python train.py --num_hidden_layers=9 --hidden_size=320 --n_experts=24 --experts_per_token=4 --d_expert=128 --d_shared_expert=0 --hidden_act="swiglu" --moe_layers=[2, 3, 4, 5, 6, 7, 8] --router_score="sigmoid" --normalize_top_k=true --routed_scale=1.0 --balance_loss=0.000761 --balance_bias=true --init_std_router=0.0195 --lr_router=0.000486 --vocab_size=25656 --norm="rmsnorm" --norm_eps=1e-05 --tie_word_embeddings="early" --optimizer="soap_variant" --learning_rate=0.00403 --beta1=0.95 --beta2=0.98 --batch_tokens=[32768, 65536, 98304] --max_seq_len=512 --train_tokens=346000000 --max_steps=5940 --dataset="wikipedia_en"
Below are experts of layer 3 (counted from 0) of a mixture-of-experts language model. Rows are named router (the router's row for the expert) and show model dimensions 40-79. Each number is 200 + 40 x the weight over its row's rms, rounded and kept within 0 to 999.
After each expert's rows: "comes after" lists some tokens at least twice as common just before its tokens as in all text. This comes from a sample of Wikipedia text that the model never trained on. Tokens count by the router's weight.

# expert 10
router,200,240,177,260,221,238,255,150,192,217,224,217,235,134,196,249,178,191,148,176,230,167,269,153,216,261,204,177,218,212,197,172,238,210,182,250,153,229,195,240
comes after: "\n", " |", " the", " as", " was", " The"

# expert 15
router,266,188,218,188,217,183,190,185,184,208,226,197,165,140,165,254,142,182,262,196,244,118,198,197,272,199,220,179,206,183,206,292,260,178,191,272,178,192,219,166
comes after: " |", "|", " 7", " 6", " 5", " 8"

# expert 7
router,205,172,211,217,253,187,166,166,219,179,191,184,240,166,208,271,142,206,154,230,235,165,234,161,214,245,198,171,203,180,193,174,158,228,228,243,150,254,265,228
comes after: " |", "\n", " ", "|", " 0", " 1"

# expert 12
router,279,206,229,252,225,175,228,145,177,173,204,182,183,123,223,257,191,122,222,169,215,113,221,204,291,198,215,158,244,215,221,216,238,273,171,251,141,171,220,203
comes after: " |", ":", ";", " 0", " –", " /"

# expert 3
router,153,209,179,200,301,190,190,191,239,200,273,204,216,166,174,226,121,207,208,241,192,90,232,229,205,242,197,176,191,227,217,256,196,205,162,257,152,183,231,229
comes after: "\n", " |", ".", " =", " ==", "=="

# expert 5
router,216,151,197,224,220,184,212,134,253,171,217,178,178,132,168,221,156,196,192,237,199,217,234,158,284,240,133,123,211,179,177,170,140,233,215,216,181,169,265,224
comes after: "\n", " ", " of", " in", " 0", " for"

# expert 1
router,200,273,199,211,247,189,190,149,231,118,185,228,203,220,236,250,163,168,209,241,219,221,200,229,274,174,181,174,151,251,200,177,246,309,188,264,224,220,184,233
comes after: " the", " a", " his", " an", "'s", " The"

# expert 11
router,167,213,215,255,201,235,205,138,231,196,205,227,227,156,225,247,138,220,164,206,213,217,231,193,254,194,210,130,186,193,202,146,232,246,212,213,173,233,251,239
comes after: " a", " the", " an", "'s", " as", " his"

# expert 18
router,210,159,242,172,182,185,226,120,233,157,252,183,207,80,218,264,197,170,186,205,133,201,222,160,255,176,210,192,196,189,178,159,241,214,201,299,148,180,180,209
comes after: " of", " and", " with", " is", " to", " as"

# expert 0
router,199,203,198,216,184,175,205,164,169,144,249,245,248,193,171,214,155,162,212,224,200,193,227,208,249,251,147,161,187,223,174,215,186,201,216,231,171,214,176,295
comes after: "\n", "-", "|", "==", "===", "."